From a checkpoint of a small mixture-of-experts model trained on Wikipedia.
Experts: 8 experts in each of 12 layers, 2 picks a token, a softmax router, a shared expert of 640 neurons.
Below are experts of layer 7 (counted from 0) of a mixture-of-experts language model. Rows are named up (a neuron's input weights, with its number), down (a neuron's output weights, with its number) and show model dimensions 320-383. Each number is 128 + 32 x the weight over its row's rms, rounded and kept within 0 to 255. Numbers have three digits each.
Before each expert's rows: a language model's description of what the expert responds to. This comes from a sample of Wikipedia text that the model never trained on.

# expert 1
It responds to: Punctuation and markup. Sentence-final periods, list dashes, heading equals signs, table pipes, opening parentheses and quotes, plus occasional connectives such as and.
up0:091129145193130157158135119166109145150144132101133123162170159137100146138085094139144097132167128133120118135111079151094124122124128162123141088105114214131116182092158079172040149095060178
down0:144129161130131136104165106103108096183102137078143067180180125115172104156145146148158074063115203204152143112126122157167109129109096117120109173139132095114118167144096165042163116151205148
up1:127092140078168103157184129136097087123116094122160160121090128130111138139106189122148143084111133151135091104114100132159097137142076114153183100140160118067107107130167050124114146178203158
down1:117081087171096119112106154144135156092137123128079119168187074138122126115179148149084080137113096141104111106106114083100159144113137057147110173163117164195120161151170130105106098153053122
up2:110062160098183140119092107119100146115097144083092132078112090142085134100154108183148148197079123127109162103155096134136093115113112134131167129130128083069161138150152148125144145157122142
down2:127141125100097127088196066136134055138136083108169199153127129073135184128114113145115140121128116078178089083165123074095157150070146082130123132098084179154148171096182143114084077168100159
up3:153118124169156123083148104121072151112078167141164110145140128049076088160190088159176178173135139131121149115175186149168110110106169100185182144071177151087167190124125126166087148161134129
down3:126171176166079110163161117142152103132155177149139146091098105176128124177118142087106080117178151179126079168099177093152097129138207140080105109116100172178143116117143125066098082116142126
up4:094096117141162183140142092113100143148120181126168085165107133102157087073128156149096121103104123107170086165076083127202074164131113098204101112155102157135111158145103114182113176147158118
down4:112131130135158101136098149167171150157108144102123101124140123198114135170120151144103087122110125178131112105088175125172106148156154135098140129238133131079083039144132188123164141088108107
up5:109090154135086109061126189134150115167135097142139098200113116122132160103183134123181171139075141111144134053185068121184117097111129104128156137105145113186095158119167143134168069137139106
down5:112096089162138087114123125134100166136088133175122122153112181143092162133102096149150129152099133108136153121109065126148066139154095125100095054126134151086160050177175093104140170142143103
up6:110174141167124133122121129154118123179192122172127134161110092085112107029113178107106178171157187122087158178151115113108134205110137109162138192148136103156127147058148110117104162193099113
down6:163130090114127069116154148142103176109089189103185152173134080142131148109100141131098130087173123161113109133153157120066136134176105102137087157112169124146138157120116146156105098117129155
up7:153077189172138203055202120156078110170161151092112099106098119119106112128180158177124167108143102159097130141183120146127119136113113105132123121132173101109073145117130077137102140112178108
down7:111111168152171124134108108144146139079058180124123163185098097122115153196093152111147143189130127163162087125100129131143084166095196073103105102128126125160108103214138169080209107074066118
up8:203157130115141148039097157173143130110083125115153111182149143075173096116135165104184131122152121142113139167153140061180197097108113123141148112149133088163183122091141102154063106162161172
down8:081159109088099072126107097100123233180089118114144195113164136176149077150100126100148155152109099082149130131095047138063072140145131097120160157129088151060091144129149169127158103111144098
up9:135137139115149123111159186138114125188116146132135153177139142105199127176106148131162130086193150148148149139124082140129093069091092128081160142153148184108097143155096148076083188150126143
down9:162192101116121143084155150135135150128126141095132118131078118083106169169064153117147138135119083112117142171113153144071158111121077086143125154161098162154067119059152174129156126168170150
up10:163145125081103116146156082115093072160091157165145125111079097113171097066087126102132139107063112148095144064142117159090127168125133110124076140167097051131139102140183078177120140136132103
down10:166153131143065135154161142141085078150153082143091138095147189144157085138137107135149088115161077110159131167108139121135088126106181143147144161158074079095130126139124124121126156153104131
up11:176111077097123057134109152107141110170088095132109121114124177159161194096132104097131144080102162108086150152161189138062109106126108099121136114113116137118094120124117121110084074079120123
down11:069183085112139127165081134113109191160093129144091126131139152177171105171071081127130161115165098143158152096134131089157123158084111117121135149124125158150201121132120058160129109094161146
up12:100193136144146104160098129121141121174187166159157116120139116101143159094139137041154127127163170149203131154103187144093104145089171130138130112096128155172125176102171131133144060098126104
down12:125092122070102042168111142125111165137101120136107157094113129172145124081183138135114170112134092059122161160172107174091172169147145148121169134127097146135169165112143129090047116092140188
up13:164096131111165114132146096136122140133162112140150168186096088154106090133139100157096137151131199104109098124152049123119151103156159165158115105093109117131070150088107135123078136167188131
down13:140103113078146113128163194109083113109144113138113095143150197132135104124135154090071117094063072120146143149090139148112122093146107051073129140141108117116133087043150146081146127107065131
up14:147111115135131103111136118171112193121073137107051155154143090119091181143107155125057126098156085110106147133088097077178117105128103118116143086151134103166152175044164125136144158113112206
down14:173154186201136106162101163061142123152101148165088086110136121095103124161167115116154170096175109137168044125136167169120092226100206156108119111138105128137173084070087105095106126113128159

# expert 5
It responds to: Place names and locations. Place-name fragments and prepositions in geographic text, such as North, South, County, University, plus pieces like Ba-mber-g and Lin-wood.
up0:178131154121177139147139133186137095141173057134130076073097127093086168136100131166196140169119136178093160202103090102175146077155117136113153180159152108088135108151136144116101084132155161
down0:148120114116081122123159145082107120149160129139181112120115130114146163114106142140187072139092077102112108127142080149116095153176139142122040114115127110103134099148081126125137152149177114
up1:159086130143147106133125162180141096122131166094147091128128206092148121085083142148157119116072134132082167172152135121153107104119083133058147088134144094079112103085137130117090121130168150
down1:127130115144145141084110098083150128082098115121085153148116148194114096090144168136108122172160142169169102093134191142080177132126177102111097195150132115150114115138102145107138168112097146
up2:132098083110147185159190091169103103127127165147151121133152129121139119079067151130160137112054183141110090113100120160066118105169096057131093129215184116106099072054181154083127086160125127
down2:111192109198145122124061163166152041161123070099129114120134151146141053121135165118104149081169144170152115130158128092158142125127120102125138100110115128128141073111122140152135097073119171
up3:145081102072106136119111153157113079140083144086146114152169115132175186147147134137138124138200111133177124124076136180114190125152129157186157144132110108117098074105135051137099119190100098
down3:105090094172134171100115166066094145142111101124117141072165099122152161161110204112133067115162158126099116124114113139142099116147109128149080097099127091132153153092115164109127094169097162
up4:113133152156175173166111155149109137097099180064199141107096110138144129139157151190100112138182112097107122139154069153165143055171170117123104160114112132106076196139115104110112123098141124
down4:161121153089141149118174147130105182146100147107095147100086103096122131082155129155147067097137095131163115166141130191162142162123057131190167142123178041168100150173148070116148148153188032
up5:107139149163150118131092096154124124123163126145106129106098118150139168108138139060112142167102120173164123196092166110128134119115099143090147164139093125115032114053152129050156114046115164
down5:131161109135119173099160151107169104173108103109163096148153114144146151099138128113138129098122141167116125111117121143144140098126080192137120080100131146091114075106106094130074047160152169
up6:076167119098098155123112156167083098079146134101115128161126114197151137130136089137106182154175122152136122094110169165114120122129121097151131128128180111140177126126111080077103152147163077
down6:092130137137204123172131122135162163165149155126138125101138160194149067131101110111139126163167084145136165126147147085103142153170159134177118189112120097119154130141116101090119163117109091
up7:128177117143123129111092182166148170156123128068155111140149157118114121155103110136133096143121129125099107121114132181158106147162116129096127110165152161124142092007154118164105147100107125
down7:086127162100085074146172170161064137119139157151089149096170113124150114181249141157077125132154107149069133172098153138125137146096185144147124082081099077135143093121109100103110153132152136
up8:120054098096138182127187151069121091140119143150050095102197140090197083151104111161187106124103126098147121130162127173112161144182051182158164099148157134133163091134120159094141119137117145
down8:090097105073153155164116110147169122157156109076140118147160121098141115139133176072059062083124095164122154100120150131116162133142132092126130148107169100138144127100162141139147122115080148
up9:107124170133179120128096075141113143114139162103130063155132146106178082123107112151158122132110136154123175134130153170146042132137132088138164116095142145152123067186117137127157109133165103
down9:081175144112139174127128145131181128103124154157037091081082093100110104110206101073156132091101143101104122157114087111127168108125068184104171162160043147141129132126036063141119065161104095
up10:105108086111148114133150067167134113157123061108130123122166202091131119092110106066141161123101137183160154138131194120141108158087104143148097040133109134170094166093128107128141159122141145
down10:095137133149126102127111121134113071111088179150107116124134071141154106073137117091157114099121115110175123157122137123147115123153120110103150100126114150101067191113139133163141105121112144
up11:152149148080082142140166178139122150186108128131139120152111190094139155175071137080103169104145159160152177068189115158159149185114132133126181124120131091107134096141177115130072123075164132
down11:116140174083196142120122155046117102142118105138143085065089172134118129124093090086104127085140116137185123112140116156113145171144139165175168103139100128172157152139121142090101118152109165
up12:137115093077161055118122104138085190127107138173149084167110080142129102073178117112048145086118108106129105142150128145122150151105130114095185165142139158145080155132169168134121082146111131
down12:164137156082113141133134139082156069137145105150056158111157115127144097147145189127134045106112089157126099130140176166100115128150171168143064111103148133129111110085132159102157094106148111
up13:154093080119159127066124146142109124151116124132123150155178109122151102099141070084117155139074089115084166088145114130159163127050104150163123130138148168108125109143062189172116193176159181
down13:118120204205073130081121147140140154123180170125193133145138122113115137133142125187114125219082109174088120114128163171089132110140122126111119130148133187234093091165101138089167139066129083
up14:245126152115101072113123108107140164180145173077144126146105118138134113107099091121128091172099125144086169150130083149135148125109082178114096153134170094117120084147170098139139121089128091
down14:121128136167126122135117122032124118127119143105126123173154076131158142131145118145141134113130083132143085105086100128124170134178146160108124085160136127113138173106036126152094164178128149

# expert 0
It responds to: Digits, dates, section headings. Digits in years, coordinates and statistics, plus line breaks and nouns like years, area, life, career around biography section headings.
up0:127053118033145143080128162177087149131174141104107123200102101142116086101162152137131144104073113180156160150174146128109064132162107119124134175156096126134105103128161122036108148153179071
down0:128175128192168193101106165131174132162141112098104046141132149068148136211093105079122102125138106076194118101081158104201146152108150102094124097140154130134134121149117078156108117134164101
up1:124154108162112153149097135127124148097136143176214159134114127088129090092086190135097103103110146184088155136196092176085123082123096134127148096134199178161080098113117128099130098087107139
down1:140156112177163149110089106145087083087154165138191121122109059073163161104120171168128128122135106169179130167155081156143217131117185149124171141142134097195176176111105157154150095161138097
up2:085155133140156171113108074161141122172149095089136127138118141093140150116108105162141140137099146135131094107130135151134091122119154061137174141133089154069176155116137119107127110174130126
down2:160093098131127100190134165055100101082149025118088145133145149157112161147103117158176115120150178147073173075095137112116099115135133140167099121141169104120181088151138116034187115075158168
up3:121175121081096069138091135154142118119096128092175112127082161155168137114143171136181143144079174114106142118151188122118144096146135125135116076172079099054042077138094062125151203098203122
down3:136039108119159160088128150102101111123109069091082131168120119104109152168097097125107102164093127132150140130147150132126175128114089097186116196143172100151171179109121121093086157125115159
up4:114145147176147130126066082130089141163166135093146145035161156183153149111173134092161167104124134120106101141110153101082094154134100088201136201152065077095140099130183121122102094126099116
down4:151124164154138117185088150079076112157173154118111136137112036107130137098133167104146122114135113109059124119136118096173123152117115169094126178092130044107163139111144217092192121149204123
up5:153117159135124099171093092180117137160094119124151180125107132153118140093162115159098160154127125088169163117109108164102105057133121137094146191147078078138107114195157100087083127102157114
down5:188088114136168092133147129095147117139138142143150124189142113060164131175158135090111165103132144116145168076109173189074133091121183146142158135117145078101125129139160102124146134073200121
up6:150091132154100088148172105099097194136109110168188104126140140134144125113200134096119104133141136079153171099119121170071155180082102137158151094082106103101086137126216162163101085116141119
down6:153099122140142126171181160085113198145138102113069138138134169123069084139124121155117143104144125134137119069115045113083181130065100113167169168089123124144119211131142079171085106132145129
up7:187116134184192157185172147109132129154183107085099087135117131158130160126136143153188159102152114130126143110170173103106115089117059150116123124151169112148116159163086105143125137130086181
down7:115148131137127092142211097203118167162127115134146117112080073179070158164135118079124158117153203184139131158108045140155102108039115125112097129150096126169170102116137133112096149107139104
up8:213098145122173081155105165156106101074167163147102130135112159090185142085124092081106120125126117130146159138115162155062141178116121134084166081109120155080160143161153109151135106083147145
down8:127110111083147139180140169118121155168113182140113151163157133122151109081132103152110089121101147057134078092117153141109101143174134183114090138142148092094111175107109142144087125127100133
up9:086085138092106172166142120108077136133092123140115181088119118163040096167126073146162135165103140123169104107224152121133106099103076130100143075130138140166158135127115086173150151053141149
down9:125154156117151155091105098198112207089205069117085151069134153137099111147133157030131072158203154160109130125160161093126123082141159163135143128108112119097156052105143183174122114127106117
up10:127131135116139123179131104179095122186171097154158131118095097188111122129140106157135140110152192183106142137139056163091111118132154106127163151175031175096075155110137133166072184111129157
down10:115149112172148132101140114125197139147114073173133081123095113187150154120160075118104165212131163073133118147152106105114175133116109092147139184121056160112106093039112166121133130124139109
up11:072119165071114112156154154128113137187139180116163125128163113113195127123173172172168133155087148161111121137126146149139217158110102172131108133139107111156125132137086127139128165128120105
down11:136119179116128207075168147088134149159132103120105113130087152140087119139166131143145150158193180083132090139159127063165137099120109149139098161162111166151153156157149144126134101141114126
up12:146168129110118135146129103072119149105160089176179086121163145149160141154132125117138134136156195196156149194142106107080115079135090137147103068157150120139137135172167113134133128144168085
down12:133139104096157182151125182098111043122093117072165105106150111082125104132115150085185158186142098104092101153103154107149237062142155112122130079126143140146130064163142131101162148091097102
up13:144140127100142117185133145105083113109126105094080094124105148163161087141129127130205203183158075106122112113132121107091179168112117067112110124089108090086141151082111147147127130102117108
down13:155107103101119067109108117112073150067152120176127071139150086118136146133196122141131110099135162166156161140129152134129184115149197175130152127101154151123137141184193081135108065093214115
up14:168158173090152159175139165147097145155172118111127131112131081130178147136166151079088086136116161126105157121153074159146144107111138217074130033172188181144098108113080115142058070128169190
down14:102120219114152100169095143117046158107100112161125130138092110065071091113214129106132137176104188125112137126099191087190057079130146114071133132105092139086117130069119142147164167127140066